From a checkpoint of a small mixture-of-experts model trained on Wikipedia: vocabulary 16384, 397M tokens.
Below are experts of layer 2 (counted from 0) of a mixture-of-experts language model. Rows are named router (the router's row for the expert), gate (a neuron's input weights, with its number), up (a neuron's input weights, with its number) and show model dimensions 0-191. Each number is 128 + 32 x the weight over its row's rms, rounded and kept within 0 to 255.
Before each expert's rows: "mostly gets" lists some tokens that are sent to it at least half of the time; "gets" lists some tokens that make up at least twice as much of what it gets as of all text. This comes from a sample of Wikipedia text that the model never trained on. Tokens count by the router's weight.

# expert 19
mostly gets: " to", " and", ",", " as", " with", " from"
gets: ",", " and", " of", " to", " (", " in"
router [130  86  65 120 122 192 146 148 153 113 148 182  80 100 190 143 125 149 126  92 150 151  82 153 136  85 118 172 133 190 100 157  97 180 178 128  98 164  98  91  58 139 166 157 140 115 127  85 124 148 130 149  90 186 148 165 139 176 213 149  75 109 137 103 164 105 125 175  63 132 133 128 157 170 133 134 155  95 140 168 163 118 123  82 111  94 140 101 107 156 157 140 133 153 168 107 154 149 180  61 142  88 132 119 118  96  69 113 149 165 111 126 110 146 120 183 105 140 139 191 196 117 138  87 165 130 101 161 103 132 154 142 113  64  83 132  83 134 142 124 175 206 130  74 137 105 116 155 186 182 116 130 110  84 132 111 113 143 172 120 129 127 118 142  84 152 132 101 174 121 132 112  98  98 152  84  70 139 103 163 125 172 118 177 128  93 131 143 141 134 128  92]
gate0 [138 148  88 166 130 143 120  96  92 188 115 146 113 121  80 158 164 125 155 119 144 144 176 213 140  86  79 179 108 127  86 156 112 173 101 164 112 184 195 146 192 104 160  95 132  71 120  21 160 120 152 159  96 157 166 162 153 125 159 152 177 113 172  45 146 130 135 157 185 104 105 130 121 142  75 146 151  73  87 144 163 110 104  90  84 133  88 134 136 209 106  48 127  91 110 164 110 132 143 104 146 112  67 108 121 145 108 110 137 137 123 161 152 167 124 106 143  78 141 164  80 129 124  94 163 131 137  97 190 106 164 140 153  95 121 143 101  67 172 110 134 131 147  91 128  91 120 108 176 134  94 120 116 102 134 136 127 106  90 131 106 138 143 149 139 163 146 131  91 126 114  85 140 109 139  59 100 177 125 100 131 121 144 145 150  76 161 129 149 118 127 167]
up0 [100 109 129 145 102 155 143 174 151 145 157  97  94 154 161 173 109  85 121 125 171  18 164 123 143 129 130 164  78 145  82 112 167 115 141 124 163 133  95 103 119   2 114 140 124  87  90  99 149 126 128 166 106 120  94 163 189 199 127 179 145 139 125 129 151  98 111 162 168 125 115  90  92 150 162 157 156 123 116 166 127 102  98 129 101 162 131 165 140 148 160 106 153  78  95 126  96 112  75  98 165 160 148  99 131  96 149 120 157 159 137 143  85 135 158 106  72  68  96 133 112 160 151 166 144  90 176 166 152  86 123 120 172 189  81 180  90 185  96 143 132 136 155 127 134 144 157 152 145  99 123 106 160 138 142 129  98 155 137 131 165 161 110  82 127  88 179 152  87  94 150 126  89  96 184 139 168 153 211 175 106 170 135 154 146 134 140 105 109 130 160 100]
gate1 [101  93  62 145 141 155 138 147 102 109 157 122 106 126 134 102 124 156 112 100 189 172 130  91 144  82 103 172 163 151  93 106 132 192  92 152 180 115 144  70 120 138 171 120 210 132 196 148 161 114  98 203  99 120 186 185 180 123 144 113 157 120 190 123 135 119 128  92 149 161 124 143  86 111 146  83  95 115 124 186  95 215 164 148 114  70  98  85 126  95 124 144 131 140 124 117 105 122 126  98  90  99 122 160 142 110 179 115 112 142 159 174 158 128 191 111 165 117 159 121  78 117  87  61  72 129 138 126 146 138 129 105 137 134 182  96 128 183 139 119 116 164 141 184 114 132 103 131  62 161 145 100 121 168 149 154 172  85 179 150 146 143 136 143  74 125 117 123 116 161 140 159 100 153 119 123 109  91 177 103 105 133 128 150 112  82 153  93 104  92 157 208]
up1 [115 155  99 103 143 149 125  95 125  85 128 163  90  99  91 168 113 163 126  57 142 105 134 128 120 138 149 139 165  99 147 163 102 143 120 151 100 102 109 120  66 107 131 154  74 107 103  78  86 125  93 128 163 137  84 102  46 110  92  82  76 143 132 102  93 137 127 101 121  99 126 192 127 119  96 166 122 138 189 147 148 114 184 139 130 171 138 127 104 116 103 181 137  88  84 136 131 202 135 144 135 141  41 160  85 162 140  90 101 148 140 132 148 128 120 161 102 145 143 162 180 112 125 178 129 112  44 199 154 123 161 156 137 164  74 144 161 133  98 164 112  73 146 148  99 176  67 104 157 154 160 178 145 106 142 158  75  74 138 136 156  70 113  79 118 128  98 153 119 186 129 111  95  86 124 161  98 106 102 112 113  86  64 129 186 160 155 123 124 133  99  84]
gate2 [162 161  94 184 135 147 118 159 161 143 113 154 153 136 102 108 135 113 105 161 202 136  99  89 153 154 177 132 157 145 140 140  97 122 101 138 118 162  79 157  94 135 147 161  89 129 176 133  70  93 203  80 186 161 163  94 174 140 153 141 104 135 124  81 143 171 120 154 114 100 125 148  60 111  47 208 116 140 116 136 177  86  72 151  99 145 124 138 132 157 131 111  82 128 139 158 143 191 168 112 155 135 122 140 127 176 103  72 159 107 138 125 134 103  92  49  99 115  88  70  73  99  94 120 164 181 116 196 121 153 102 194 138 120 114 147  96 165 134 117 200 124  97  94 137 156  83 142 139 170 156 155  92 149 144  91 129 150 190 127 179 127 147 131 105 134  96 161 122 172 163 158 116  75 131 125 113 129 124 111  93  97 119 155 123 152 122 118  89 159  74 114]
up2 [110  81 121 158 164 149  93  99 107 126 141 103 151 102 183 151 132 118 126  89 128  74 148 179 115 144 166 121  48 181 126 107 104 124 146 162 152 148 153 140 159 182 132 115 157  90 145  78 136 204 106 126 110 138 128 136 118 120 141  96  92  61  92 172 184 120 191 119 108 128 176 121 164 110  96  71  81 110 155 153 123 139 178  93 132 122 132 134 155 133 138 128 116 166  92 125 110  71  83 133  95 143 124  97 146 122 182 172 100 153 167 136 161 132 116 127  78 167  91  79 125 134 158 186 144 141 157 127 174  89 117 160  89 174  86 233 187  89 168 202 122 127 188 129 139 124 146 161  74 102 118  86 160 117 187 104 135 117 131 140  99 194 107 182 113 127 108 133 178  87 130  92 151  92 134  78 134 125 176 163 118 152 131 123 113 121 119 165 119 152 141 117]
gate3 [131 139 122  88 114  99  96 171  90 130  56  91 115 138 175  58 134 152 135 170 109 132 139 116 140 156 106 125 157 170 163 152 113 126 134 126 136 109 131 173 160 130  93 132  88 120  99 185  66 132 158 137  91 162 116 210 121 123 123 170  59 176  83  38 104 170 159  46 102 143 111  99 115 154  89 149 112 104 155 137 107 110 165  63 116 146 159 150 183 119 164  80 145 154 108  93 141 124 148  98 134 153 127 198 169 136  91 175  80 147 117 133  91 139 151 207 136 145 176 112 121  82 112  96 162 148  97 117 141 111 135 154 161 129 156 192 141 107 104 141 151 178 109 124 144 146  98 145 123 109 145 140 152 120 128 153 162 142 124 160  62 158 118  81 126 134 156 157 155 151  93  70 186 175  74  73 153 162 125 169 125 152 138 109 100 147 121 157 146 178 126 171]
up3 [151  82 110 109  98 193 120 164 186 139 161 135 126 126 120 110 113  73 131 106 118  95  86  92 160  90 120 167 168 123 121 152  77 127 151 105 151 161 133 127 109  91 162 143 161 129 115 112 112 133 121 133 131  86 105 138  62 196 127  62 117  84 117 155 133 141 155 149 166 119 101 143 121 113 190 204 160 106 105 175 169 146  51 116 115 144 101 135 106  76 170 194 179 124 131 139 121 145 144  78  98 153 142 177 134 135 123 112 108  72 171 146  81 159 158 120 137 115 151 185 167 160 196 141 162 149  78 151  94 103 103 123 176 130  76 126  82 150 147 107  87 146 115 177 130 128 131 157  79 165  87 151  93 172  92 152 202 169 146 120 142  68 111 138 121 150 123 136  94  94 135 148 151  62 131 165 108  91 145 171  74 123 113 169  90 174 149  96 148 173 106 111]
gate4 [109  87 161 156 129 124 189 128 110 187  96 124 114 164 105 159 136 147 120 107 162 172 132 176 177  82 134 181  68 157 150  90 106 171 170 136 111 156 129 170 102 159 142 123 140 114 204  58 136 189 109  74 132 131 139 127 109  89 175 119  99 147 130 161 156 105  74 169 140 120  92 148  96  92 142 112 188 121  79 184 106 121 163 126  68 117  99 133 151 148 150 133 133 136 153  85 154  91  94 129 153 161 156 152 159 105 151 105 115 113 110 128 145 168 177 138  56  93 189 147 134 183 177 118 170  84 103 135 161 151 121  99 186 162 107 129 147  83  76 128 125 109 106 108 121  72 134 124  85 114 116 100 139 130  82 131  86 118  89 176 166  93  82 124 133 138 158 193 132 106 124 125 118 130 171 128 107 100 129  84 132 157 151  85 124 141 109  99 192 199  57 121]
up4 [ 81  73 149  54 120 164 128 135 102 118  86 138 140 160 153 125  95 157 108 149  35 111 209 123 142 136  95  76  81 140  74 162 211 161 191  95 155 123 123 111 139 157 110 141 209 131 142 103 112 104 163 141 108 168 136 169 157 116 199 124 161 138 128 109 126 138 123 172 138 120 164 105 121 104 150 124 151  79 143 103 158 105 150 125 152 147 132 159  83 139  68 150  86 160  59 104 110 133 175 122 115  97 101 104 101  87 168 204 110 177 127 128 130 116 131 159 137 181  79 134  96 111 130 118 150 102 153  92 159 135 151  98  94 103 129 105  90  87 138 133  78  53 161  76 155 115 100 117 169 149 164 152 174 121 146 125 170 109 180 112 116 117 140  78 145 150  62 149 135 157 131 126 156  74 102  71 132 155 116 128  95 141 142 108 130 113 144 157 141 169 173 106]
gate5 [155  95 127  85 116 205 114 140 141 165 143 205 150 147 134 124 190  77 190 140  97 109  94 143  52  88 122 131 139 123 112 167  88 152 159  99  88  73  76 102 145 155 174 126 160 105 176 134 147 105 114 175  87 118 138 154  89 128 125 124 146 180 153 103 188 193 152 115 109  81 119 161 165 119 139 121 109 125 118 119 169 158  91  92 151 159 159 117 112 163 104 124 117 145 116 114 202 102 117 108 141 179 117  79 181 119 124 130 169 141 102  85 131 100  87 117 125 146  88 115 165  56 110  93 120 112  55 150 159 136 162 111  95 118 101 124  91  87 107  70 164 132 126 148 126 124 113 171 139 193 140 155 157 156 168 105 133 176 213 130 131 125  89 123 147 105 112 118  97 178 122 114  92  91 142  96 151 131 138 178 145 104 114 145 177 124 111 181 189 169  96 100]
up5 [119  69  81 113 121 149  64  85 165  90 102 146 100 132 141 131 155 107 123 124 160 135 103 173  61 139 117 173 137 140  81 153 139 119 103 158 150  94 176 148 107 153  98 153 133 110 138 101 185 122  55 135  91 109 136 156 153 165 169 152 140 113 165 123  95 138  67 105 123 116 152  86 162 153 130 136 118  39  35 129 176  54  99 172 129  87  98 125 111 105 117 147 153 148 130 156 123 167 107 157 107  93  81  56 142  90 146 101 191  97  88 127 142 187 170 111  47  96 117  80 143 153 117 127 143 112 136 180 151 124 158  93 151 129 102 153 178 153 141 145 120  93 155 158 119  98 109 146 116  69 105  79 146  95  63 168 137 117 151 100 117 157 132 162 118 103 137 111 144 130  48 112 122 102 118 123 128 101 121 147 163 136 161  89 157  97 137 125 182 119 196 143]
gate6 [105 153 153 104 112  74 138 173 153 164 135 133 100 129 131 200  97 125 201 175 146 143 146 152 101 126 127 128  95 141 152 142  64 153 145 170 132 107 127  95 115 108 169 142 141 156 135 101 122 105 126 176 113 141 189 103 171 162 169  96  93 145 134  92 104 140 145 125  61  74 171 148 132 147 118 137 141 127 208 190 108  90 110  92 168  84 135  90 110 143 144 172 130 114 122 133 118 171  87 169 102 146 124 137 107 169 107 107 131 153  95 130 154 125 124  72  98  94 123 196  76 143  94 106 130 144 100 192  80 125 109 164  75 143 106 122 113 110 101 122 149 181 139 146 105  83 133 112 138 110 184  82  92  71 143 130 118  61 136 121  88 132 184 135  96 144 224 140 130 120 128 112 105  93 127  93 122  78  82 104 130 139  99 104  32 130 153 113  61 131 117  65]
up6 [114 175 121 104 104 102 128 135 117 102 130 163 104 110 109 152 120  68 132 126 128  94 100 194 145 106 140 131 159 114 188 125 100 175 105 149  89 109 111  99  92 106 151 143 151 135  99 134 137  91 108 142 118 178  82  90 162  86  91  92 162  75 129 131 148 150 108 117  70 141 108 175  76 133 115 155 137 175 142 118 143 139 123 148 183 168  91 123  70 112 153 106 118 135 122 108 148 166 102 147  84 131  66 138 165 169  99 129  88 122 149 177 113  99 117 174 207 123 124 108 100 134  86 158 137 168 133 197 111 118 178 102 154  83 134  49 113 102 137 142 148 118 205 141 147 100 149 117  63 145 125 119  98 131 166  96 143 172 135 106 138 202 114 190  93 135 160 114 107 128 154  89 120 100  81  52  61  74 104 180 164 140 131 128 182  54 125 190 119 128 126 120]
gate7 [125 106 132 146 164 144 120 173 173  82  80  80 158 115 154  84 123 137  92 153 154 143 122 157 106  86 156 170  76 144 160  61 102 122  89 180 130 179 133  82 112 132 109  79 157 114 169  87 127 111 140 175 154  90 115 139 114 110 199  70 123 129 152 149 142  88 114 147 189 101 138 102 165 130 174 171 136  94  94 208 138 104 138 171  85 114 177 111  70 114  98 122 144 115  97 165 156  73 166 187 156 139 100 202 151 139  73 114 146 176 109 203 114 110 165 140  37 133 130  51 163 151  94 134 114 147 125  78  98 151 177 125 106 125 103  87 143 133 128 123 153 112  64  97 127 148 158 118 123  99 104 107  69 167 143 171 118 143 133 139 130 136  84 171  99 100 101  95  96 139 159 118 107 149 165 157 154 121 116 144 115 136 108 100 104 156 138 118 115 116 111  77]
up7 [152 162 175 176  83 178 187 112 189 165 160 139 147 115 161 187  88  89  65 143 102  96  95 130 197 148 130 125 136 160  66  98 170 157  78 121 171 139 128 172 149 117 119 162 171 140 115  89 116 145 116 131  94 169 171  36 142 129 151  84 138 107 125 117 141 165 117  82  76 113  43 147 107 108 236 116 171 150  69 162 152 105 126 140 130 160 122 141 126 141 143 134 178  93  98 109  89 112 186  97 103 174 140  85 131 159 175 136 170 118 128 131 139 132 166 110  83 124 139 142 112 168  97 104  66 145  88 131 155 139 107 109 111  93 108 102 127 200 103 142 124  70 119 133 153 154 158 122 159 114  89 125 132 101 158 161 139  75 140  90 155 127 162 176 160 113 135 109 128 100 172 158 153 117 110 159 121 135 113 104 135 114 165 158 165  77 104 113 124 108 159 127]
gate8 [127 179 140 129 125 145 132 170 144 132  70 151 191 126  98 143 159  84 152  81 147  68  87 139  94  67 174 155 120  75 141 176 156 123 122 142 148  91 135  94 144  86 149  97 162  61 159  91 185 108 140  95 168 136 107 127 152 177 135 126 147 135 104 108 157 155 111 102 160 149 131 180  89 168 119 116 123 109 133 138 145 124 123  96 123 125  78 169  77 164 116 157 151 122 175  74 168 137 116 167  34 135 144 174  78 147 173 107 144 142 121 155 144 130  89 146 111 178 122  70 160 143 150 132 104 147 104 168 157  96 115 157 150 156 134 112 119 104 145 129 186 112 105 109 171 131 141  85  94 135 157 106  99 161 108 123 145 197 153  93 226 138  41 133 159 109 146  54  67 107 124 120 110 148 117 146 131 137 152 187 147 141 129  80 109 163 129  68 141 165 159 115]
up8 [126 124 137  64 205 113  97 131 143 103 162 107 160 109  99 142 127 157 111 132 135 146 131 174 157  91 155 115  92 118 163 165 131 144  70 106 147  60  74 123 101 114 134 108 100  86 129 153 153 126  63 149 139  97 116 180 171 166  99 143 124 120  75 142 157 103  86 141 179 142 134 152 110 115  84 167 162 116 123 158 129 172 178 105 147 112 150 109  99 111  73  65 102 128 173 110 141 130  73  79 117  97 134 125 112 178 155  90 107  66 171 128 153 121  75  95  73 129 171 139 131 118 163  91 133 129 172 133 200  93 129 160 145 140  91 122  81  97  92 132 179 131 130 113 166 151 129 141  82 192 144 133 109 128 111 100  88 151 148 122 152 235 130 132 105 116 134 120 129  69 164 163 126 104 113 191 113 105 101 123 131 148 130 152 149 193 194  59 167 175 113 162]
gate9 [107  90 130 146 145 121 111 118 153 120 156 123 105 140 123 187 170 141 106 152 142 141 121  60 114 145 125 145 122 153 110 203 101 137 126 184  81 131 123 184 101 132 140 211 129 150  95 140 182 129 116 161 159 161 154  86 100 228 143 134 112  82 124 119 140  96 169 143 121 137 104 121 197 109 131 184 185  95  78 165 100  89 172 116  60 111 155 140 136 114 116 172 134 179 124 128 144 149 146  89 112 135 101 104  82  81 149 147  87 154  87 129  84 104  67 171  77 110 124 157 149 121 174 100 134 110 116 144 100 109 160 161 129  22 130 150 120  76 129 140 123  86 156 128 104 142 134 143 116 113 118 174 110 150 129  95 100 139  91 117 152 181  96 111  98 183 130 153 146  51 142 106  83 190 169 125  85  80 107 141 128 157 140  73  92  97 116 143  88 167 117 140]
up9 [104 131  96  99  63 118 115 191 196 152 143  92 116 124  52 175 133 131 134 136 113 181  60 167  51 128 202 125 145 139 127 128 130 185  99  79 117 131 146 127 101 154 163  90 147 113 134 130 128  89 108 130 127  99 151 109  86 168  76 176 136 100 153 150 128  90 114  93 144 199  84 194 125 102  95 132 160 149 128 126  97 213 120 120  88 151 109  83 152 122 118 114 141  89 168 130 132 115  96 137 151 125 147 120 142 139 121 116 115 109 127 118  62 141 147 148 103 173 137  96 149 165 111 153 164 136 112 172  87  86 120  74 135 112 143 116 112 113 124 144  61  69 109 111 130  87 135 118  90 155 127 133 197 160 102 107 148 152 123 155 130 139 110 155 112 160 170 192  78  42 140  95 176  88 136 111 131 106 123 125 173 129 163  81  64 165 154 150  82 105  89  95]
gate10 [111 121  83 116  66 147  98 136  88 131 199 148 141 144 140 105 118 119 131 144 170 158  75  95 198 106 152  82  66 135 128 130 159 111 144  97  61 122 129 120 119 160 137 127 141 115 128 155 173 146 153 138 138 209 160 128 139 126 107 125 124  84 102 113  78 142 174 145 153 147 107 152  65 121 126 125  75  97 111 122 145 114 142 114 146 130  41 109 168 163 109 155 226 139 135 143 120 131 117  59 122 176  84 107 135 149 125  92 123 107  86 162  84 173 166 176  83 157  90 109 117 111 105 136 133 164 187 118 136 201 136 158 142 116 165 121 177 136 119  57 105 118  89 132 101 149 123  95 171 130 100  89 124 109  95 131 138 143 110 107 111 182 138  79  93 110 148 160 164 105 181  95 167 190 190 106 111 152  94 153 162 164 149 105  76 161 101 137 117  78  85 110]
up10 [174 146 118 156  89 139 146 115 129 128 127 170  79 129 123 146 154 152 114 159 148 125  97 100 167 166 109  78 111  87 131  74 105 109  83 129 138 165 106 109 171 189 128 189 154 117 106 169 131 202  92 132 145  92  84 135 134 107  88 175  95 170 119  96 146 156  96  84 132  98 171 160 129 111 129 159 109 128 124 108 152  89 126 154 144 161 156 160  89 118 126 140 181 174 168 134 166 178 142  88  51 117 146 119 131 175 172  41 130 101 166  65 127 118 101 171 164 151  75  98 144 126 108 201 147 160 127 117 169 127 184  78 132 141 106  70 140 147 142 160 157 164 124 142 151  77 137  76 140 122 128  87  83 183 161 139 149 191 143 191 145 201 135 188 142 189 142 117 135 116 165  96  97 127 125 140 105 131 112 148 119 127  78 169 109  99 107  91 123 112  95 144]
gate11 [142  55  82  82 127 145 180 140 146 102 146 145 150 172  76 120 140 147 129 159 105 112 137 148 116  78 122 125 161 186 116 150 131  77 124  62  91 132 145 132 146 150 177  97  86 147 166  69 191  95  89 111 170  64 136 119 140 119 175 137 144  82 140 104  98 107 158 100  84 133 160 157 180 180 105 133 105 131 134  96 154  71  65 100  83 134 110 103 136 124 128  58  97 119 140 149 105 125 135 148 169 121 150  96 167 143 108 166  76 140  58 143  95  73 102 151 150 157 115 122 104 143  93 110 164 108 154 244  91 127 106 154 100 142 109 107 150  98 164 102 114 104 132 109 135 127 106 101 118 147 114 140 117 205 139 162  74 110 143 163  87 158 113 134 146 108 163 118  83 147 135 126  87 113  43 115 148 109 151 118 134 145 138 172 119 124 156 172  90 178 122  62]
up11 [ 93  95 117  81  89 195 141 212 167 134 101 110 122 147 130 117 124 184 126 117 103 153  85 133 159  46 148 152 181 158 160  94  96 141 116 173 139  94 135 154 116 156 141 127 135 151 112 116 135 158 127 133 135 121 185 131 129 113 165 122 120 105  88 157 159 170 112  94 106  97 157 140 170  16 112 147 135 106 170 125  94  84 112 120 209 113 107 156 138  73 110 141 115 100 123 148 128 128 167 162  77 130 128 165 162 127  92 138 147 122 144  86  76 137 134 109 104  81  82 134 116 136 158 144 121  86 176  88 125 195  98 130 131 111 176 127  97 129 156  73 141 133 153 150 203 105  73 109 145 171 138 169 190 126 121 158  89  72  99 127 122 141 128  95  90 140 145 109 106 121 117 199 107 161 156 111 132 156  65  97 193 120 131 108 177  76 150 180 129  83 103 146]
gate12 [135  88 145 144 195 121 159 142  83 104 105 108 135 103 152 125 112 177 140 115 151 188 125 199  73  71 117 138 122 165 111 109 125 187  91 181 120 114  68 129 153 132 124  38 123 107 125  69 109 159 120 149 149 140 160  66 104 142 160 133 104 120 121  73 131  86 128 152  74 171 123  98 100 109  72  89 139 148 108 124 116 175 116 113 136 144 128 167 142 136 102 150 120 142 120 103 139 123 136  95 162 130 121 174 119  72  97 137 112 169 175 175 157  99 159  80  73 136 153 174 165  89  96 150  55 175 202 129 103 184 121 101 139 133 123 140  39  97 104 153 163 161 152 132 130 150 146 149  81 105 163 145 122 125 151  52 115 139 131 157 113  61  80 145 155 145 149 136 116  97 117 143  85 145 188 147 105 104  65  93  97 124 136 103 138  99 121 112  73 109 162 132]
up12 [140 128  86 150 104 192 112 125  72 135 124 162 167 109 130 159 115 108 154 116  90 148 148 137 117  74 157 154 163 163  98 126 127 178 139 158 178 100 121  87 165 151 132 120 143  76 144  57 161 101  72 142  96 129 170 141 111 112 151 127 168 108 137  87  47 106 184 150 100 127 167  91 124 158  57 159  79 126 133 108 132 128  57 110  95 133 130 150 150  66 112 114 125 117 129  98 107 114 107  90 114  83 116 149 123 149  95 182 137 122 127  91 202 149 170 163 162  99 135  76 118  57 141  98 113 125 150  84  89 185 125 125 177 163 111 142 118 147 141 146 167 125 121 152  83 143 130 142 168 185 132  48 154 127 159 180  73 130 138 142 157 140 116 125 116 172  72 126 120 143 128  81 134  69  98 182 113 129 126  57  70 146 107 162 148 110 116 158 164 125  88 185]
gate13 [120  99 109 179 190 111 183  86 135 137  84  82 106 195 121 107 137 165 141 135 145 176 114 149 125 107 196 159 168 190 116 138 152 129 125 172 153 154 117 121 170 128 177  26 153 117 117 107  96  16 150 114 129 118 118 157 155  85 115 161 126 138 121 184 133 170 148 107 176 161 106 116 101 108 102 110 109 145 105 127 152 127  99  99 103 110 135 155 144 124  75 154  76 174  99 199 183 113 158 123 183 139 131 102  57  98 121 116 123  98 201 189 154 126 121 145  63 102 109 154 157 109 144 132 133 140  77  89 153 133 139 119 146 124 165 180 126  99 136 138 125 106 115 115 152 142 131 177 115 161 126 113 141 117 112 141 148  81  62 133 122 153 160 119 127  60 128  93 177 159 168 129  85 147 100 133 114 194  72 135 135 164 119 148 127 124 151 106  83 135 102 170]
up13 [124 186  79 132 122  62 152 133 156 118  68  76 112 176 137 187 166 155 146 136 147 222 158 153 135 125 114 136 115 165 129 119 156 115  76 100 107 142 141 146 173 165 153  34 152 136 148 101 129 103 110 119 143 130 128  85 122 157 119  71 145 100 150 169  35 127 180  76 130  92 153  95 128  94 124 117  70 171 105  65 137 132  99 114 114  99 173 108  93 134 105 139  98 124  95 151 121 135  89 124 129 185  99 123 179 127 105 190 148  63 159 153 177 152 163 109 154  86 113 108 125 125 130 171 169 177 167 148 131 125  80 193 139 146 107 127 140 140 151 138 132  74 102 116 121 157 127 107 103 134 115 158 151  94 107 122 152 139 130 108 116 103 124 166 146  83 222 113 131 141 149 126 114 120 102 158 173 149  96  83 185 106 124 114  64  67 106 143 160 141 147 101]
gate14 [135  93 137 157 112 105 120  55 120 150 122 113 145 169 148 133 136 149 163 117 155 105 152 128 120  80 104 179 118  97 166 169  93 105 118  77 131  84 110 121 136 161  96 139 102  98 142  73 143 110 139 204 128 136 119 134 103 185 157 242 175 188 129 136 148 119 170 167 117 114 101 118 122 145 117 146 170 150 136 179 160 113 123 149 133 141 122 172 165 136 118  75 137 117 143  78  75 118 132  39 134 117 115  95  70 155 108 127 150 179 158 120 158  81 146 136  58 134 144 133 155 116  90  88 115  70 121 118 143 125 114  98  95 179 168 104 125 142 136 113 152 161 180 155 168 108 142 176 193 132 166 106 108 177 146 132 183 113 180 133 120 114 146  42 128 136 171  63 123 106 103 148 131  72 138 146  85 144 118 154 166 132 105 180 137 123 120 181 205 133 143 118]
up14 [126 103  98 131 128  63 142 129  93 148 197 105 112 168 171 105 134 116 111 111  54 107  99  62 134 147 115 153 112 155 127 132 119  85  90  83 144 190 106 168 172 149 114 116  85 155 188 134 184 101 119 190 159 156 104 100  78 112 122 133 119 107 100 125 132 143 198  87 112 131 156 170  74 117 154 135 141 122 105 112 147 124 113  96 181 166 141 124 145 175 159 145 166 191 101 150 145 109 135 112  90 152  89 163 140 126 126 103  80 126 143 154 141  80 130 127 126  89 115  84 145 126 122 107 129 149  67 117 126 134 123 103 115 115  99 173  55  76  92  71 103 201 178 130 125 168 185  94  74  80 162 130 107 163 114 134 153 128 144 160 111  61 102 106 118 114 161 194 147 143 142 120  65 111 115 178 125 136  94 109 109 135  64 135 139 145 103 154  60  83  79 110]
gate15 [132 119 100 172 118 125 147 166 138 122 114  64 156 134 149 100 116 152  72 144  72 148 141 127 160 135 114 121 150 122 161  68 139 134  83 147 122 100 167 192 165 177  97 136 150 137  98 173 109 117 100 101 102 142  45  90 190  98 144 114 115 181  99 111  68 137  62 128 117 132 176 151 128 154 140 113 121 103  99 145 151 116 142 144 123 151 183 153 157 148 214 130 113 146 142 142 125 118  93 153 161  99 141 106 156 132 112 102 147 200 167  96  39 130 197  89 156 112  93 140 125 107 124 162 140 153  79 119  88 121 171 161 132 136 103 156  91 148 158 185 121 118 165 154  87 115 118 118 129  62 160 150 140 182 148  92 120 132 128 155 175  75 191 144 154 194 100 134 175 183 147 185  85 181 156 162 171 150 147  91 127 155 128 107 107 151 126 154 132 177 125  96]
up15 [147 151 157  72 145 136 116 154 120 161 101 122 115 127 145  59  78  56 136 130 140  72 156  97 167 116 149 146 134 141 145 138 129 125 172  89 115 167 160 149 153 135 125  98 131 131 129  91  83  88 150 115 149 152 119 157 166 128  93 125 184 111  98 143 166 113 136  81 149 118 142  93 126 126 118  84 112  92 141 137 129 149 149 118  93 103 101 168  46 243  91  70 146 142 101 130 103 108  87 153 125 144 109 173 139 107 113 113 134 131  99 190 166 208 211 137 174 138 126 125 135 110 143 143 198 112  97 167 176 109 166 143 104 175 116 138 130 166 107 131 170  97 148  82 153 177  86  99 147 151 153 127 108 142  85 115 161  98 171 103 104 155 209 132 201 160 188 138 154 153 166  82 119 111 142 115 133  88 150 148  72 115 133 162 138 132 150 143 183 137 121  72]
gate16 [150 131 139 175 129 144 145 143 164  77 158 136  57 128 101  74  99 107 112 172 153 171 122 165 142 150 132 152 163 141 111 135 156 178 139 180  71  54 129 136 154 177 127 146 114  81  86  85 124 152 145 134 125 163 107 142  34 118 130 146 113 157 117 126 131 130 151 158 158 141 110 135 104 143 154 193  80  87 140 160 119 108 133 139 107 108 149 142 144  92 190 120  87 137 177 133 117 163 115 157 152 125 196 145 101  68  37 143 114 202 150  91 128 139 186 156 152 147 172 140 164 132 124 151  86 134 111  96 123 145 156 107 136 180 181 100 122 143 162 112 123 143 108  87 122  93 163  84 112 118 103 192 136 100 154 148  98 108 128 151 160  50 147 154 160 103 118 162  90  97 143 137 144 189 101  96  80 105 161 136 108 114  69  85 102 111 126 122  71 142  62  80]
up16 [134 144 134 102 170 100 132 120  64  52 204 134 118 120 108 131 144 147 129 101 104 150 129 171 119 140 182 127  88  92  92  84 193 129 126 161 140 175 173 150 192 124 121 133 122 167  80  70 152 147 114 154 109 109 189 102 204 163 128 119  86 124 122  64 107 126  46 144 170 100 164 194 150 179 114  91 108 191 109 129  78 116 157 164 180 115 187 136 164 110 155  87 135 106 133  87 119 114 139 112 115 126 118 168  99 136 159  75 161  85 122 137 145  96 164 115  85 135  88 142 100 127  98 101  99 138 110  72 200 116 128 142 156 188 106 115 153 102 138 114 144 155 172 130 110 184 134 107 102 188  80  82  88 138 114 139 150  92 111  96 133 115 136 145 124  79 126 100 139 122 131 121 176 132  91 141 118 178 148 127 108 203 111 165 151 129 166 117 154  88 117 126]
gate17 [ 97 151  99 147 182  96 176 154 131 134 176 186  91  60 142 152 114 142 132  92 143  91 143 115  93 162 149 140 108 174  93 120 127 181 130 142 136  48 118 125 109 131 153 100 121 149 145 172 147 119  84 118 141 170 152 175 138 179  83 157 168 124 145 104 171 123 129  99  92  74 151 137 124  52  76 107 124  88 114 157 153 168 129 101 131 124 110 128  46 166 133 139 121  75 117 161 123 144 142 108 103  95 142  89 123  96 198 230 168 113 110  86 136 126  94 131  90 194 136 116 143 153 132 110 149  81 117 167  85 135 109 139 117 108  43 154 169 116 111 146  99 129 111 155 177 135 175 116  77 135 142 141  94  81 127 118 135 133 138 125 173 125 118  92 122 102 154 134 149 169 101  90 120 120  95 148 107 135 114 133 151 193  93  93  76 124 143  89 126 230 177 118]
up17 [184 149 139  88 120 178 133 122 142 145 107 154 143 160 125 122 137  95  86 126  67 105 189 149 133 150 138 146 103 152 168  53  99 162 146 107 100 189 143 131 152 144 121 128 104 131  77 140  89  91  90 130  48 151 132 113 145 186 115 133 152 159 150  83 115  50 119 120 112 126 165 170 132 112  56 135 142 129 146  66 110 105 125 189 104 142 149 134 187 114 167 153 147 153 160  64 114 139 105 120 158  74 135 105 165 106 167 139 147 131 149 138 110  95 140 118 141 117  89 137 150  76 143 124 190 102 109 170 109 112  85 114  92 115  73 200  70 121 110 113 140 125 136 137 103 105  49 102 125 140 135 150 106 153  78 161 157 109 127 106 154  76 121 145 130 108 150 125  57 154 183 116 117 134 148  48  92  92 110 182 116  87 139 148 181 116 111 174 158 141 136  47]